Weights of a small mixture-of-experts language model, trained from scratch on English Wikipedia: vocabulary 2048.
Below are experts of layer 5 (counted from 0) of a mixture-of-experts language model. Rows are named up (a neuron's input weights, with its number) and show model dimensions 64-127. Each number is 500 + 50 x the weight over its row's rms, rounded and kept within 0 to 999. Numbers have three digits each.
Before each expert's rows: "mostly gets" lists some tokens that are sent to it at least half of the time. This comes from a sample of Wikipedia text that the model never trained on.

# expert 21
mostly gets: " his", " their", " its", " her", " this", "The"
up0:454567560513558502405481551559513530479436607548466458569495518485430581499565460531518475539531515589417569504440527528437515533591449523502542601426465445580557476439493489525493566506540460
up1:523544549464402565482396515465544533418430509486394523441468458533535493529511467466518575553505416481572494566468520496479641517572595492536439529440431578461535544472493502458509452474475412
up2:459462536563577446460429487467495537433527515469535576510489518457541452519463536568500600501428472601380509514498575554399530521498579561618580516535554569527474531515434512448517507496483573
up3:472530481481513495478588412527522548454545616564507509490563559398465547608398409508570633546479579473482449485516612494459496486447485490551593481554532598427516577503465469568432545496440506
up4:537563505588635528528409451497570435563496455540455591438406427446546543570509468488562463506435451596509478485448452478540504535595434541517516529449451566452451516445559448517451414459489486
up5:415580406469485515518633493487529482536446531491619509416434493504524478483487478427532490442438503502445528574550476496496460474491604485519538522584430447505475541594427521477516397621396521
up6:439391568545562464469593478533478474494464527637555508547555556542560349505469440546505553487477537516503475478535518515509530553481500501599423523323468565549513539469504510490479463475477469
up7:468458473467579494513518568527497534586591578504464467544487469420461539483587525469446474414493555559465468449441479534459553423546471430532460512539460447519557486500476461457417433429496430
up8:514532466496421446450602515477597450507515484456607439564488499496511491456542483486493448507523509430488465428502578539487480557436614623499578516483586538507506401547414490542526493532566488
up9:471542477452488514520504486458430518536477426521493402538396464429433511440540544479428534512525461583420556591564477502496480458431485439513437517454404512565515483428528510557427450565496408
up10:505512443452473547542471509492523521413510580513563501431455591529454504440584519513512524516583537418517460524467460519479515556538467508523466540514618533599531476560450444474503478512567471
up11:560522397478482554459622505557495561583509493529448600540447540558487486479472509536464544472596526516562387465586392563468564426495589453477538486487525508506466512616468579557446472471407511
up12:490554458543530538529530433498529481419515534526427529457569558476528406505444534433562550461398526580570503505606530571584538529540535486490573495457501548501552431490468492494554466373480553
up13:490509537466448504488530555494476569480433446597526481507547515528519505472434456496501477535506510481457409607513509423489593563560483513494413452473437469431481502478440596533377562459588468
up14:481450527396446371457455542590494479473471475533543481538429491534535544439475536498491458502461401492547522520527491473411457472551572533521513558445558518485531511459516539538598492542563493

# expert 25
mostly gets: "on", "t", " that", " what", " among", "ot"
up0:490511537515568526540487429607535520492500488556484418473542419487433541589506498551484518447574470563507463570450472460530425491502617399501531459415505493418465440455546523356463517470466439
up1:546500538492472523452572524472472501435527435539539530491493425536479437427492476528622502498517565559499453526461537462417547512510463558503461494477496601460521508467550436477517376513518380
up2:472537547471491523434468458551609548498519489575495622597503476541550455502467517498487551469377467529454494495414475510566431523452513491530420606507484503425554470474441539532432512533550520
up3:414453513579541497491453559486482542474490536489452485512456634426466499476463457517608504496574508491499466411523498618508478574510469554478416463425497516546556442433427412482580481537522401
up4:504440501451523524488491544500554565424461458507539494520535569472475506511440551586512445388549469489513522436501503504631592437508451528526597533464598402486435585566515451519510528538556508
up5:469412505504552471476512496459518489573539486612601578422478560434587613497474538477448457453466516437488445400477546564569484555542477507508370475499531487506567504533519616434500434483454475
up6:433557437433537516550530643497524504442536528426469471543448521549542528500465420505481507474438482532544447556491504421559574531525500512555514463452428396414398456552522487559538512477419531
up7:494484471479424445457469417463477568431477491488511516512488547519514483536467523442452463544554570563368445450487479493535537419505484546573418543451389548519467453430600505475492585518449463
up8:496473427478557481515472411556441480410509543407466428524432560564493597602509460489443505596527555508527518463503528540489455478461420432505502544476498502479529467514446439476538522465458414
up9:488478501507483575508564496516504453495516534391525514480503423516508535502461571434501428594541469538531495448475488478623468562494537518530460431524542429483472463511505546507528454535559421
up10:493443485539487387549514509424550492619539499557533464395528524542467577564541458504569501444437538586500490470514452499583500474512485550479439510465394588494587525538532488417509451480489489
up11:549502505473509526419539405429606483460496450552494495438595493495505567501436471508531457511477537557464515527555477490516494395446504473576500507517497494506517531515518537538546465463467469
up12:619525476434525464444523564460509511503558491530479511448574524509523420550442564590530445480506544594493439579489534461466463466495503511440502544543530525419435390539515539596489447513518532
up13:560489452502530523471567492527564516408462567520536503475442423512521439501498563573493417493509536460527586586474508426497432491526627536477481568478476566493513488442489521545516522384500526
up14:515530489534393495560485587492563482478530485510443593396544487488461532478445436546541475533432475468538388555513539511416558565513514586498457494527527515603414537483521537466459530612436562

# expert 30
mostly gets: " at", "|", " his", " in", " between", " from"
up0:526536425503547537482565509503524382519547536456535399551506453406491496590410524389511493517474460516394487546557550424547480512444518518508468442541490494531507491466563473443500439430524474
up1:553541501372468479430537536492505575495488503581491546540501448586550470463543482504522513517462494502514558514443542524449511554547371537515469418516491518461486458478497470569589498590527467
up2:486422466427454549474517422432491511537467590469538451471391534560440463379499492565413508451542503593464413456476518445503423523391606533400499469472540518515524463342493545460514563473535451
up3:492461462491443502471541521480596489565513468513507512447500549530487445451460458563460560444507464404518500473506527570503557541443464565482563464440450464545468521473540508515560442460487436
up4:531537547533517575542523557484444494427570559505524430499557426566510607499416583477568449479593406508513446592517555507468568530536490555527414462450498404453483449494551465593399513505423466
up5:454391515482581433541494432466484528481462520529527476570471403600439490510456506532443570447508426546503488422488412490521528487521516585445374506507475514537570439450558379523527432514577479
up6:519395577428564561447464356560507516492529516463509558442604520468578556445471499419509555500467556546502534510574403454445563518498539533500516513525489560445479477505433500549526451559540367
up7:507445624484531448442443521454494359480526492501451511433474433520580646467491503506418430407530552497475561476463434451581516460509523539408557472451569526501531544455483544487503528545530463
up8:520494545494532515479430541482496449527418523520484417592508479620420495409442560457476560495472496520424616423487531494476559551467498573492491468445539498437529527443416439497510544419473558
up9:491569493432505520420498554519430504518531457553499560468460488482588497581551491540611454603484585582515469418528468542467518459481492474495449467491502527542470540474445520618530480562641490
up10:539509483565460486507487537420520457493521581558501443502585480538498473516508537555540571498481540452556561475594475530439621579508542536602576448444390472551517484500490461475453555543434527
up11:543513554457459423534501570572454521520428429557526518478481517434528538547505444495444593637556497480524344486407480508519595473563490597440463437448505491445524461497469485463519484497546524
up12:489513609561547465521473549529354570487465441526472532462459467466479504522580515538498438473417494506456534465471548487489491561551414565465476460513548521497524518416552480447463560421561503
up13:471574499567483437423539568482534638496470449517445531501541463441478600484531433425499506460543462533477505505461392426481545480510522551504520511481425508523518515464580496550510502411617557
up14:542546532518527452564584466478511487416494505471489441594595473347470535474460558502556523548575555444503451578541482511453446503469554463454438473460486516564504502493451384533505501444528523

# expert 20
mostly gets: " to", " and", " by", " with", " against", " through"
up0:462592437471584528433461520509524433553544516486468534563452495530475468488503406499512466477489506496554469512509507488415541598515424513512461508438531454446441547444541541463471494489465485
up1:475431487420470458495514501491523473525545608395509444534516503439448554532547441541526529486518567495521454467508566520550425463432425528438505605460559503552474571466455446496455453499501534
up2:508497503503541510589494484540462407506615530518528517546488462572438584507484534504544506448479538490490452534586592483449540474469458465484494479576598555452529612451435485576589487550512462
up3:379539440497439464519468434532482472491542503505532451549524458506436567424440517541540587511533485489537441579469417394531523498441459459523538474480482497531513469513490496468560504566507463
up4:572578508511518451576518446566532535418514507545535515540424435469553581566467544513503481517493446536450541434518495530520383487382477509414478493579532521494484602543527491478576475516531519
up5:521516463432480475489519448481602512553524507530499471543511532596568512508564555542539523485491480528538549620527476540606465510501473571461472481472422563509429467610454550540481556422570511
up6:509538376505519467470482505444452531558499503507553487473501463434529402536574473526454444444497463448512504648569486425467559505503529511483377568441471547495393444536446469450446573571586493
up7:511553462405500462425584502472461574542550541511410486536522461569520445422462571445522480486559507566492533415518425482414505343474525519442473533529474516505408522514427398509478436558462380
up8:469456452426505539526485453473528475565527527552407470408467494459484446503520484493463488435454568512425469523540559508475430447567484523489489551516477445555510531423409565522487501557577477
up9:525548487516516488426495477519567547620512524631521523527451496507478438482514519544495515490491475435599518449473544545528556583528510426434498549471557447512514538505537561450416447559544582
up10:534488434525491476529576346443464506489533490500534530493501515498604416499550533491427463532457571488493489474544413544473490533526495551501480587483516560533500517471385515558563490495455500
up11:498517466420530546370535475484580551423468595457453470444546515457472500447475523517545506536601412419616491571481503465514423461531492519504467472443492378526526521580401494571538391536494492
up12:447484584510399472489561416460503434459548567442478477570494461502521496518450587506522432511528563452437507519481596498396465500559572555429559508532455502485517589492464530377560496521479471
up13:445503463460543524390470399407538501554481457529528527494538544526500493452612483503480419446445450513436541584520486444532417548605466517533536555498442488382570543486525495480526514567528399
up14:577471592497494495477589536592438592536526489539447479445590562509547345462507499441382503545467446527404445517465487495408542519596461490466584470512484547499486405503520526475576522478487439

# expert 41
mostly gets: "it", "n", "rm", "ric", "at", "in"
up0:455433550562471573552555526546445469525538486497537504481459542631433568444497441504582503472432575524630556495577536469457508546509674481521481547464474494522522488476480458454488456544484471
up1:486366527493511469505562564479543511511458459513479563464439473617519571481516463472404460477543542521457481426587400398479567470481499473433535533591489450486486507426417422513515422516477479
up2:481512527481430553477468525477473524460579536624509506599451575571591445538579576470533544513493373486475438462482531580535454489444487468608540484504451579524459499492507527539429484421519497
up3:565452593558474432541520558517568551513516492505435524482507522520505563524555510415446475531466486508407544501544482507500508484537520538577426521481551464458491368446516516593526444481445604
up4:553465541502522562422402533399574541408477468554482551485483514556450558459493459521502557605546514421510585430540563462524492549488545565516532535484506521400528495515599527547403466579437478
up5:435491468503449479515492532505455507412603484474516529485524460571557435501439480476563472479562456565452493516551520554545542449368465580453502502550503564582490409502516518544483522483464535
up6:476549486475517485419481414560472562613546520537505528423384560479393446424485479499531515526508476504463543567442417482505385457477484584498475554424433444521511501460424417441543466416524436
up7:470515528445465542501518573453453428545521454472528526444481464382477458551522472515530510532464505487566506546508504415516560597456450538504543474632471531486501494523499618514449512586485469
up8:513513493476444474501510537558590493460538461528497448418447542523432389359536471559556477474408523493546502455478617486475560507500541483495557501522448579519456517416519406500519458448438585
up9:496498493396470445563470447587541506461447490531436482399521588452472430456596476503534514581473504560640500544441545365521480493462501410450558432474536503488590478536510503499537484513573490
up10:479537528562460519510565519479460500503547487513504533488466458433515417444589552568532469560546453462514459554418503481458479486499544562468502477506517403455552426503400459554420493541567464
up11:480515486553488493498428465418541487548492531508473531453382498576549532446565498526546430436424555520473515548429585497478485446466557462420609498387421504443452637515462507523439536608427523
up12:557447501453487512528494516462459454451640430419477506523442471448482542510561475485542496512508487523527453458474526577503548449618477409495444453471403510571531617412426419476502500419479483
up13:508423538459465443569435469462463506532592568541499544461507530428534437476560620469513580542511471463434516601409559552545481454495456422474603570536491476528531553498472517433462443595458412
up14:546385515515521547483523534482537451516517543488477485475591497480489516495475505623449425538443518473473547585490441445555475576517455488453466472513514447479544365364565415530586367554521490

# expert 42
mostly gets: "-", "–", " un", " sub", " \"", " co"
up0:587476460456430567509446470495464519547492528503412557566447539421499507535457438425478437574482495495545490594566500463428553523510373497566526495517445522543569487480491538460475445364558564
up1:548497429445533511529551559512590487437541505494423526456497530489520511397475551493435472459511580425573585527471562501473474459499474498425448460562571461463372497494479460407526426469477516
up2:520476474507525416464425436524562486473454534486506531582491444484441498492553519565529555538463486484421427421514554508568502489458593561526539456555580488531446379510453439393497546457401504
up3:538534546489466449568518543503474505575538534469470383522479613438485505499510502541431452512610550480544455577552502395553578474449533553520553465524504544539415467474428520488436473449525536
up4:480418494580539467392449388485498522470643490488505484554508459575498388423419509466412561503442516552499399512539540534480463464435503543497474453505524543448535438476423488475544547568446530
up5:594551546522467473597488425405569566455448506470544570545533461488500497479461497504503468527589421492577578449477526440590497601409529516581566455482504476548418542500457528442387492514495478
up6:461520518437392488460446559521511501515552468530490532538505370576508394476597553439474514479471503550492512518514442451509454416423424566464466593542667362463535511582495573462515475491479560
up7:476524438409511483391476449514495514461529471503516383561422589552394490436460383452448531450553526549488576503509593524559474638536495600533520481477514530452519455545474403523540483506526471
up8:525456578441457536493551500471502543487532410477457386467561515520590462583541442550604592484452541529480399562527531461437445599579484412526522505491453535496588521579493535493450482504466564
up9:522493434498445526456495477464588509428544529539559408536485546538415484549401541524526553576565470477512527450463493522484452530452569528535458478444529442518388546401539505489504592485418559
up10:375493519452498506478494475453496444442495424494514547515475542438479577568583449433492486484484514523388501554511499452519574522533552508451354520551473593613563520523564498467491447593498476
up11:488446492483423467414455447527485485493578505480452570491509489499428506534469440439459525645514575480490569417481508506455431512530482535620440502457510478543545406536458510470577546501418460
up12:500489513527493430584526588612407464520596577515563524486505603474539527500542434491558464584472561437511531530461544458533568551523442461481459421473414504450459558551500495501468498466429522
up13:521560535497397508484550469622499514547505508596506528446459459509430515578459505452481377497469452483503589479552370452474468460597466538452413452509491420525521506561516515569518584473419488
up14:454555479544461496534458512534500445553533460498455502536482430563437436551534550486450489494541405457471594450537537552502553561546482541436466466476565446520452562531491498477511514480510461